Weights of a small mixture-of-experts language model, trained from scratch on English Wikipedia.
Size: 17 layers, 21.4M parameters.
Experts: 128 experts in each of 17 layers, 32 GeGLU neurons an expert, 6 picks a token, a softmax router.
Training: a variant of SOAP for the experts, 6055 steps.
Below are experts of layer 14 (counted from 0) of a mixture-of-experts language model. Rows are named gate (a neuron's input weights, with its number), up (a neuron's input weights, with its number) and show model dimensions 0-95. Each number is 128 + 24 x the weight over its row's rms, rounded and kept within 0 to 255. Numbers have three digits each.
Before each expert's rows: "comes after" lists some tokens at least twice as common just before its tokens as in all text. This comes from a sample of Wikipedia text that the model never trained on. Tokens count by the router's weight.

# expert 6
comes after: " \"", " (", ".\n\n", "\n\n", "==\n", "/"
gate0:137128128099109096114139120189096113113095191132100166141117099141136142164110112101122137179156131107155124154146128120100143125071160133123163082129116121063136095134148130140116142136153119141113135137107112121158176104152093132116117112106130161122111117123144142159157161102107145134
up0:146127120111091118127142150124116099114131089127100152130122145132121152165164110138128169156109126105121108112111161109109121115190109104126115148084140126112126117096107055165081147115181111097164131140100126131117115128105107072134116149153116116109147135138129152106101121113085174116

# expert 9
comes after: "\n", " |\n", ")\n", ")", "\"", ".\n"
gate0:148163118140110148152125129106120158123124122132111137103109126165106106128122098175151069101107124126153126152102115107155130145130075131112060122117098152101162116115188139120113174154086184114106125116149099105131139161131158123126119130116145141101100095155165113095137127130147132126
up0:135144140121097143136131109094155140120099104087127070111156148137165109098135134077159100167133100171147145160117125109136088118152123128128125081119160115123081130118125145105097139146113114145114149140131077102130138150134163110154144095165148160118157157116106134133126163184121113124

# expert 71
comes after: " of", " as", " is", ".", ",", " with"
gate0:187078154165132116134124106132103124127097108159155133175148139112160121139104138102164151128088143124191122123157158098113129107124123115152111084133123133103090165177150128149157121111153144143112123151085125103127128118133131188093125133124116116116103128124095138112169114130126166133
up0:150156130187123103111116062145119114131138143136147129135139143164117127151115108102120121127134154134131156104168111104088142094157112109164117152130159140084083144182194155148138133136125097093102110155103157108146161106133135143135129144107135143104120147098114106139114146157103135090

# expert 85
comes after: " It", " it", ",", " was", " is", " he"
gate0:074130120141123136161153170113120138121087113108113173125144100133143112118123185172128132109154099138118114140104143156131069114099074114124136137130096125139102094100114123113142158142162118132162117121148084134145162132120094177079170145134125110144127102134108093136127125145125115167
up0:094106138113104103125120129086121144088114124125132167097114152143154143106135160139118118102148125151143147097165137160116119127115158143122112128060091140098125139162129114134131153113121155135090125131098142121147180134106116166080096132106136115124124152141111081087133193159164124157

# expert 108
comes after: " the", " a", " and", " \"", " of", " The"
gate0:157128124121176102137087114155109131169113130134081123106133171182127176166110089094131111149162115134140183107106145136153120114102110129160136152115096139110124120115126104099144120138146170135117134129139069138107097129135133111111146124159140122157164122125112160075141127123124086101
up0:132134124144124101086110105182089152097145154153113162134110130139105145139117120142136118140177148132148091140109109130144094099142103130112148181130185119146127128158125171123158169159160107155110123143141150130140062099145146124137166133123110145147110146130176143139130119096133081132

# expert 101
comes after: " ", ".", "00", " of", "10", " List"
gate0:120142124127119146086117106141154116121139128095101140091116137146139121125121071123111092182132147151127150162108142095133125162120123131144113100121133109106105147103138085113143205125158140149105112140163110096167155105164140112114124116110104090133113166113114186120109132132139186133
up0:109114168120145128093098104157125147105097124126091087094119132161134119146106123149126099086107096124136114161170105103113151143091145106141142109118130119137127176129124105118113141093123130116146143094148117142133111108124102170110120090141052166140118081139143115154138115148189133106

# expert 99
comes after: " the", "-", " a", " an", " and", " to"
gate0:115150137098072124117130114103132134109144162130144115145120087106104171112146136120100140126099131128149140141115174130149171124117143091120148117092125085192143126134111139100092156135156117123129170139145118107111102166093119105156112112094154098147161105159144084149143144097167109150
up0:112159124181143135142128130166126114157104137147136119130117163072134160096145122131138125130101152096158143120153170184156125160151126101112062118109171164111138107173131153142107127133095152125131156152113103109111149168141127101136103148132114124113125131095112107137066136121104113121

# expert 38
comes after: " ", " (", "–", " U", "1", "3"
gate0:098134162108139102104164134162120126098081170146120123137117155091113125113119161143115116161128121138163159136137180091180115107146179092111164134130165115132102130130160159117145139107138103114147155127110177129164117151100139142091108125160117150090146120102080124149123115111117137136
up0:137120082112129141107149130169105130140101107154135157144137140130118095112093148115139130113140140127137180134101127076130154127157155187095140150130086120147102112109159158096081115113130157135104114145133183094180096131118103129087106127136145111133097155161114150128120105094126128099

# expert 51
comes after: "-", "==", " (", " the", "===", ":"
gate0:152146126170144169148113103108124135103125132110182121168113150127120101160102091156120117116150122115105156124130127138117129064125148159093142093101134118117186144108126105121118142153173079108120116133125121116142159108161143130105094114116075124062139095103140136124123147131138111106
up0:126122142110175139096123119120141139151131126103160124135133135148153065107120101113139165095113120116124081138120107081144146132147137146099112147108101159117085111159134104165143142138119120072145126150134136084127060104058137108128129135095104126110165127121092125135138152133126097119

# expert 125
comes after: " ", " (", ",", " $", ".", " −"
gate0:173120134114150145145085084168101137131148120146147130085113122126116106071105104116141067159140152173109126107136168121097106175137132119123109111136109116111144089130127090138147151117138123137164103135101089149154147111129152116125127093111136099115122157171143079118142116093144156131
up0:099101105152164131099131139151125126141135147125139088113138107108163189136184127138166142132127166112077099162138128099159139148130121098114098135147127125130107124122095110156112106093133147107120103108154114086119157126135128105151139137170129098184117094123129102174089132150100095133

# expert 31
comes after: " ", " (", "–", " in", " In", "In"
gate0:116125083147125142132105125118116148102147169091122150132141169096115126114180124157082084118146158108138127136157164129117148194120154113113129150125151125134136132119165144139119127123140105125141125173156158161145114130122098111119136099110050130100160157122180100143142142108154131140
up0:148127102125155075126107115129125202090093136127118122132119092145156156119123158138115092151115176166172143146124142075148126122147139137133157117130090105129121138129144088108067157132108122140136150104144127103124126115135089125112171103121091118160135134104097132134130086156162134136

# expert 93
comes after: ",", ".", " it", " It", " which", " that"
gate0:147142127142114106134161132181133111170132110138138161141142169174123120139108090121154136100121155107158138121148122108115139126143146173118126120141138081113133102079127134164152119128115124084169071107097121177084124115142101092124111097160113152103139140128097180125157122139134145147
up0:102154096154119175113166118147163137103096125120073111084103123105125147120131113115143114138140122133131102101134130090098085131157088174143154121108102117124105110166111096159133174138129128112117108130128152172173098179119144133108117116175148148144143103112125124136092092107119135122

# expert 87
comes after: "19", "20", "18", " New", " United", " in"
gate0:098165111104139145121155142117101109153102108140125129136163104113083100160190167165169140120129109135115139118108164172166124156107139130183131113134147155129124124127130122122177145161146155146086125156169124113140132136146139141139149153145119179130102168127167118126152143131123164097
up0:141167099161094136109181113152123085124093130085171117148165106149164141114150136134130152123109141181137100160137145132111116103129175131129163158159109104120132116090130163138153113123122122122125101149110107120145113147143090103111141113111125104133092157115106192155146113153139138096

# expert 34
comes after: " ", "–", " (", ".", "20", "19"
gate0:131102054124134132150161089118135104096086155065126114119104135130090140155157126165130097130131153138135091152117141137139101112093093104112130110131108145131118166129114106153119130127119093095116129085157105116116094154149126109102111110114086128121107124146102083169144111156094145120
up0:108146168161117127121155152138090126101121132127133150110089140154152173194140113133137149158135130099115140128097154125097128166149129099131140122093182134135159141103132138121128137106115119164148124103088061137129162112090152115145112125126149154119164156091166169129110111106111112145

# expert 48
comes after: " ", " (", " released", "–", ".\n\n", " Released"
gate0:142135073159100139111152148101165177112109097143135108141104115130105139102105105185118125104119078186164175137161111132114109098148133158153124103124148147143143116093144175135119112171135122094129126103083102138117090122133113144121157155105094136113145126138101133140141115125142140146
up0:121109112142138121126117165160106126111148131136125118124123135067114074152143123059125125109148149147143102149148155142092115125143163094121132133157115090136123165128104090121095104119129150152106142117121152114141093137154110108129149092124073103104096108127114170121139137205115144109

# expert 98
comes after: " the", " a", "'s", " The", " his", " re"
gate0:134129153118152153162132126163123128155115091111145140156128128135164127122146161123132114158059137131138105144162113096107155113154120139140138149122143102134080091135162093112100114126105136131114124145109143131090149098103164175105148142121090125101114153144197123086116118085151088124
up0:119109150110064106150120130111135076113095119182115128117088165122107118120128115112132094100095113171146171121135113165132118074154152161133104118139088123110163125159116109107117100129112122077093113152127130121144130131131166100115133142081139139107124130129128107147102105151090117095

# expert 5
comes after: ",", " of", " in", ".", " and", " to"
gate0:098128166097100149091132139100154113139104099142090109141102169132124166113147120171126091154122114099062145113125122105138160185143105101120120151112123105121111138133140143162134153141136158177093122125092192123134123167155108115146136139152113148083132111130101121131134112149147133130
up0:134119114196144170139145128134127134121140113139145193114134120169129166115118104127111154084145137110138134097143135123105132121128172114141115082160127139080141098087112096133160110092143135117143127087122126113117150114126107113097128103134154102086125122176105138094109119078084143121

# expert 25
comes after: ".", ",", " that", " which", " and", " where"
gate0:135091128149128155081143143103148117116109080149119119147117150145179149126114095139138141123116112138120154141125159075127113170133186102159113135109158104169101105125124118095121127164162126121137072116120149080120116131125122146105141130133108120113094151086176115100170138146137164122
up0:164128146122113129133163095150129146113154136118114114116152113114120118147144128107149143144135144149110097119135175128120128124148144117089135161117148099135192117175171152137164172087122167125145134124157126114071161130128134123158151137175130114117154176093142183128143129110173100114

# expert 59
comes after: " |", " the", ",", " of", ":", "-"
gate0:176181110144188127104090113131141138131137094165096123130156130166165141135126127149117150137128128171120125114152094131142071112165136153126097057157097145165134141084146127141120133111138146122142124140103100098182129145143122148133084131147113119102087132133138135130125133125131109135
up0:135115142089102127108151152093097095113135128133097159146141119173080137135142122118108163150077090130163115143161116127123137112116124143115057131107156112124127150157132117125108118075115133140149142140114128136148101133165118110098090149114132150165149101125151141114168141166063145119

# expert 62
comes after: " |", ",", ":", "-", ".", " of"
gate0:126094114169082118121124130143114138138085091139136137156162124124085101092125117131113147128121166104130107144141158121129151179110130169131111156092107121113136158141133120121131100140154148126129127120122139083127145137080106074092150168098174119166165157142138133123159078152109152117
up0:140083132147152140127132086134146132119141156104126096082117108107142178093139118123094121159139117138124142077131102107107129145106113120124137113171184185139107110152131119112132119129152129183145151119119117117118094123134112084116129172174155137155113134166082129095146121158148159126

# expert 21
comes after: " ", ".", "–", "19", " (", " −"
gate0:102140146131123151138090056125130132137145109120172110119154122140105136135188131127103114115103137170129149106105127147149122121097131165165141075153128125108154105146165117128123167128086104137116133115099094147093163138175115143120126150118112090101113119166123085138131078146124134152
up0:107104099141156123100102129134132117093136125201150111106139122106109143135134156160100066145090155137120130080104144142186115137109159106087134107181107116106113151142131095163135106156100102121138125136139117127137120103164110130140115134074096116130112110171160123119120111124145136121

# expert 37
comes after: ".", "20", "′", "°", "00", "19"
gate0:130167138125152158141133139123100178126110128115158145113173069139131195134165125142153137125141127138111113078146115107126137092119157131158118138150101109163103103126134139129144177132118145138142156109120135150127185142130096088126123113118118150166105155150167159126084086113126108130
up0:097124135136130140140125140125116122150077132152156122122124115098154145099097139154134092128105123143118081161091127079136120099144124141119110116158097088149110137097176123121164130132151125081168119102118094132158174096146162103154091118166124079126126092127151110127146116149101171115

# expert 55
comes after: " |", " (", "-", ";", ":", "|"
gate0:122053152138121128122125098125126130134140144131128160145133141140156130141096087174165129116131154147084103102160140115128102138109127097127112131126140092148096095097147134103090118161151156150155118115085086135121132118153127071168094140160109149114100161102086108108137137158108120137
up0:124129140146153115127103144097140136160125137109109139141125137097131193145094134110101160121127122094094173111152104136182134121119108122079129136141132131094133167151104116139111152135165144187094135104096154093154124147103104135129132110104163132138146114149144174157063137135112153140

# expert 64
comes after: "1", "0", "3", "2", "4", "5"
gate0:129128162112092109125159116148149148121117124144122107155119112101159072128141116082124125120089160114118100134118068108136144158106117192118131168135124130085090160088099157132150117120170135131136133081120131114146151134150150153123053131100124130102103132119160147133116142128134127147
up0:133141125150084134104152128148136099137121086072108151159061116109132075095141136137134134093101122109125122089144135104134148119102116113096123140132101119127138107177141149140137097069131126101106140128125124160136097135111137130127134105122118089154107055143131093116096146136109110160

# expert 53
comes after: "\n", " |\n", ")\n", ";\n", ")", ".\n\n"
gate0:151123121126131089136139101130130122131155104131144085123131163090103106134136180183121095172116166144131119127077133139109153092077106138119141096128125109126129152140190136135114136138108131100156086118097182109123145145127129164129131121122090087160130114161136144107151138114109103161
up0:125162189131057125129116102136149119124121095142104136135137153131134120155136131154114154135131146098153086134116107132099126142111160085103088176128124113160166107155145100111136134149138165144090121146089071169119106137134143102132121126109088118130121115139137156107137140162130080158

# expert 115
comes after: " ", "20", "19", "–", " the", " ("
gate0:155150109136140165140154140159153160096138109155146153158127118155167149138179183115104112093114138141151100134088142109090141105098131160093132091172141109108120128131133106115093164130143139092184123118112142094139140136129123114143139110108135114123179145165170151099135142136146105121
up0:121066164118157116130110125106184095152131141147134155131124155130133113157107118129106143171141045128136109057135125160135150139150091111103127129103097145125150123058116145109158089141140135122125148126151145124102131141152103133130123118113148126141116109165141124106131169123141117107

# expert 121
comes after: " the", " a", "20", " World", "'s", " The"
gate0:097087116133140119123111118172151166125116095119146144154147135130130104130134160164145147091116099110123174113123140168107138108131152135098160131120119119152097109138166123108168132142115098143104122145143122149155075159152114162121114159081157179176119111136108098155147140112099165091
up0:113141167119148145144146137133117093170101157152127152118158123102107073099136131134143150105141126102156135132134138128111140127176130146135115124150135114079110098123131109134100173155092176109140165131135123111190117131141079112101131137132144161077081118123132108174122169146129124101

# expert 1
comes after: " the", " United", " South", " in", "|", " New"
gate0:134118130125116127117097141186119148125085121143116137106126079141097144137123113116120137135120117133075158162162148094075115109130120111122132144157188101124138114115158173130101157101129123104131134097084107131176123107124108090129128098173177129134174089125144121119138135112103127158
up0:106134124142124094137114166091104091147153158107125122118149117169108122125115084100124123123122136131118104168117072103135165117101137092116061100156156135103071128112121132134158150114135151132114116110087067119082112119104158134129132168146125110119108117083117141119129098127141150127

# expert 23
comes after: " of", " |", ":", ",", " the", "-"
gate0:110104112135144134147179105121159140091111125136186178121141174112152115104126113099097102124146115151167150160148124128124145088111132113138095133141101115147102157123140165143132114116144096142158138120156166141119169111106150175161127116121116119140130106120112093158163141135142164065
up0:112078134119164126118173145122143164133110140129173095146134150080115102153134092143109081135166086164088146103162137114103129146145117122103135125118157125149114153124155120081137127107129143104160108126143138127105089177145116115117167138130144130110111130119104103154124129084123066112

# expert 126
comes after: ",", "s", "ed", " However", "20", "ing"
gate0:152077132099140088128071105124140132105138132129116109141139123102127143104108157124112112098142113108173101102150127122137178154128180144111104124106100159149138121112137152124185129145149100163094062118126097102132138189148121149151138151143124159161134121133134116096138102107115123110
up0:146122173133158098108150152115102134077124127122141137120142146175129162089126111135141144130117093183113117119138132103116113118134139104180156108100147163066142120132142123092121131104171112140094136086133118087121177111155119139145154151122129189100139144149126126150137153153106124151

# expert 46
comes after: "20", "19", "18", "–", "17", "16"
gate0:167138117178078156113149158122137096132097153125098130140128144124144139111135132110154128132132163142185138159138140133145101155141122109081114129157130145150130145160150102123137106171156130145092146146068127091120135124173106126075100094112126153131156110074099137129167132141136115122
up0:163091112153079146134126134134122185149105115095106105119113123084112127166136152113140130145125121137112103159131214138113145147138118113118144129154153092111129153115079106116117119111121088102144148131130103099114124124139147161148121119133140079107180113131160151145136156086123164108

# expert 103
comes after: "\n", "-", " ", ")\n", "20", "19"
gate0:116150101123092131114106062100094118129135093149098151123119147103111137108151129108164095120127164162153107156164139120112115114152099137114166121107115175094141116106131155122148135142127095145133165123171162110175148133113130163140155161123116145148152096160112079085135135140126124099
up0:125105100137058154140113103135105133135123146124128142110111102144117171083139166128100137122122116117133146146152090110112139121107158101113105083153164137132099125159086109157132093080156157150121146105126137133110101136115136148159147145119148126045129075161134145138144145109131122137

# expert 116
comes after: " |\n", ")", "0", "1", "\n", "2"
gate0:153111110100115110113124129087118138091124161123125122113132082155118093158123112137123161175185159118114123150149124140137155138154095126117136108125133121091138178115148121141106172145083201093134165177119147167128123158141168135138132122099108119149129144136119119163119121105104158121
up0:163086155134148113097099139129118105159114102162135114151129115068124170129110162173148101142125155153121147101132167122130149075157110166091139114102133169114114136134107141116075116092140152144128119111140105138127175115124124120101122098116130158138125065133151107135127162112137154123

# expert 77
comes after: " |", "|", ";", ",", ":", " in"
gate0:167069155157150162153148115146123090120121135178149113127124096117112135129118145151127098098125093116157163159138111104154157112135129126124098164129114138179170114118184131145104129090135121119107114150129095175159111152140105141136112113140169131128144124116153135126193141139101145143
up0:096172121120121124159109169136113122169091124108119121102144148130105116115166114137112184188135163110118115134139104164127179121145114121100143126119153138070127073127104136090119130154147116150146142138150140106132145088120103128108117070110146154123148139115120069151150145139132120141

# expert 76
comes after: " the", " of", " \"", " a", " and", "=="
gate0:119086119176155101112102161107138152099129109138116155143160112125135188077161129135155100115152121114172180100099121114135125142121128102146120089108120111128118166097086133174088145121151133131130128098150140092132130116134116123098122108141123151149119142135113130098153156093171163159
up0:122152188116146123117165120091124099175140108098131105118169110106134135138134055146146151120114132166130166111123090147121150122127158134095068110115108137118137158135112165134106154097116126147126133105112122162159179140108130164124121156094100113112106141125091101126164127140104129135

# expert 117
comes after: "==", "-", "===", " (", "\n\n", ".\n\n"
gate0:132114152120112106123081146139143099152166123139171118108154142130138110120125115096118110099108104117125116136167120134138084074077155068142110155146115154140132151111117132121140149140171159121179117141108159129077136126113140161134136118133104129149108112139178127175154107142072116137
up0:135129134152113114073091140104112155145110103140150108116092128137134098140153115104101159138109180147173128153079121141133135115149132144100125132122128100157110154111116090149161108155119127178148086124112147148118113094050141079142116108146103110123152154136163140122102140115138097131

# expert 49
comes after: "\n", " |\n", ")\n", ";\n", ".\n", ");\n"
gate0:126065116150101130139126132165111127145173128125129140141116155156051150107116175099167134155118122128147132139117152124154156143156140125142169148134142115148105114113133125146079168116125106092117132119128087132126117098090107097175178142146094135102104107133119125114140124125125083152
up0:127133090108142153108115158110122194124096097108109098076130110149158090126127155125137169116142112105176141125133123136142119192096121127135159087136093158127151117146150098116126124158138116104132116131110143124154146101092127095102110157135139083130139152130114113144137179127176121097

# expert 75
comes after: " |", ",", " the", ":", " of", " in"
gate0:088109126117190185120136104106166068137173123129143152125121101131088163126086129162099102111119118096087127149105148111119161101125116141147147123131137208122135130123114179107090127108153120129133133119112094139100113125164153154123128140118123152140121111146099105149136130127125125134
up0:150133122163146128154104177113142141119141112137094146177144129132135142180123134144142144136100125120147088125174114158129125151117149136145099121101166100121117102180136145118122143125164117136099156129075103176120139134097183175131125130130076143123151136118145153098067118128123133117

# expert 18
comes after: "-", ":", "\n\n", "==", "Scientific", "See"
gate0:154102127140099128133114099133148143139155124081139129143136187125119087131125154104123137081156129148118139131160086131120117065107133162170119174136113090119127124153127138117137162129135104157112094107094143111105124174174134125107150124140130158171172131112127110130181110107101136105
up0:097114145146139124176135153145174112126117116110134105140172142153101121135158100131091141102123127150152144161084117136100085129160077140154142101132132085106128168148145125140107111083087148145156089124161143129141134143086125142134149175122140107106108098118096101164116127113146161139

# expert 27
comes after: " the", " a", " of", ".", " for", " his"
gate0:125113150148094108128112087137125123132124130165118154102129138137154211116131140074097116127128142136177113170124122124128126118145113125132123123176134113154154150086118109148121130124146095118132181140151167113104088075136164127134121154118116143086155172166148107118154159114116134124
up0:136152150110127116099182118137076139165085150103173171112108131164112113091129141114121123145113135129091159126116123110137124117127108132133155109110110124148150112159157124148123107111091128133133112081128140084146078164129141157148131105081112104131148150121128112099102127096168167181

# expert 68
comes after: " ", "|", " |", "–", ",", ";"
gate0:125099101119124135147120082127091107112152118174125127129126136133142099200119144173159129138133136132141139134135082157095103145075152202114139119130106143064143131106149117133164147116141143134148140174117116153124120148101130136133148128151110141125138106109076117144126132087132159148
up0:144103142163144133130131131136159099111159123121090154135124149181100084110112117150195135093156116144130124089195174117120117104125085157136133129169141138164125130149135174122116153110143125134115140137148141155084139094150173144125109112137133142122142081104158151122107142138128113130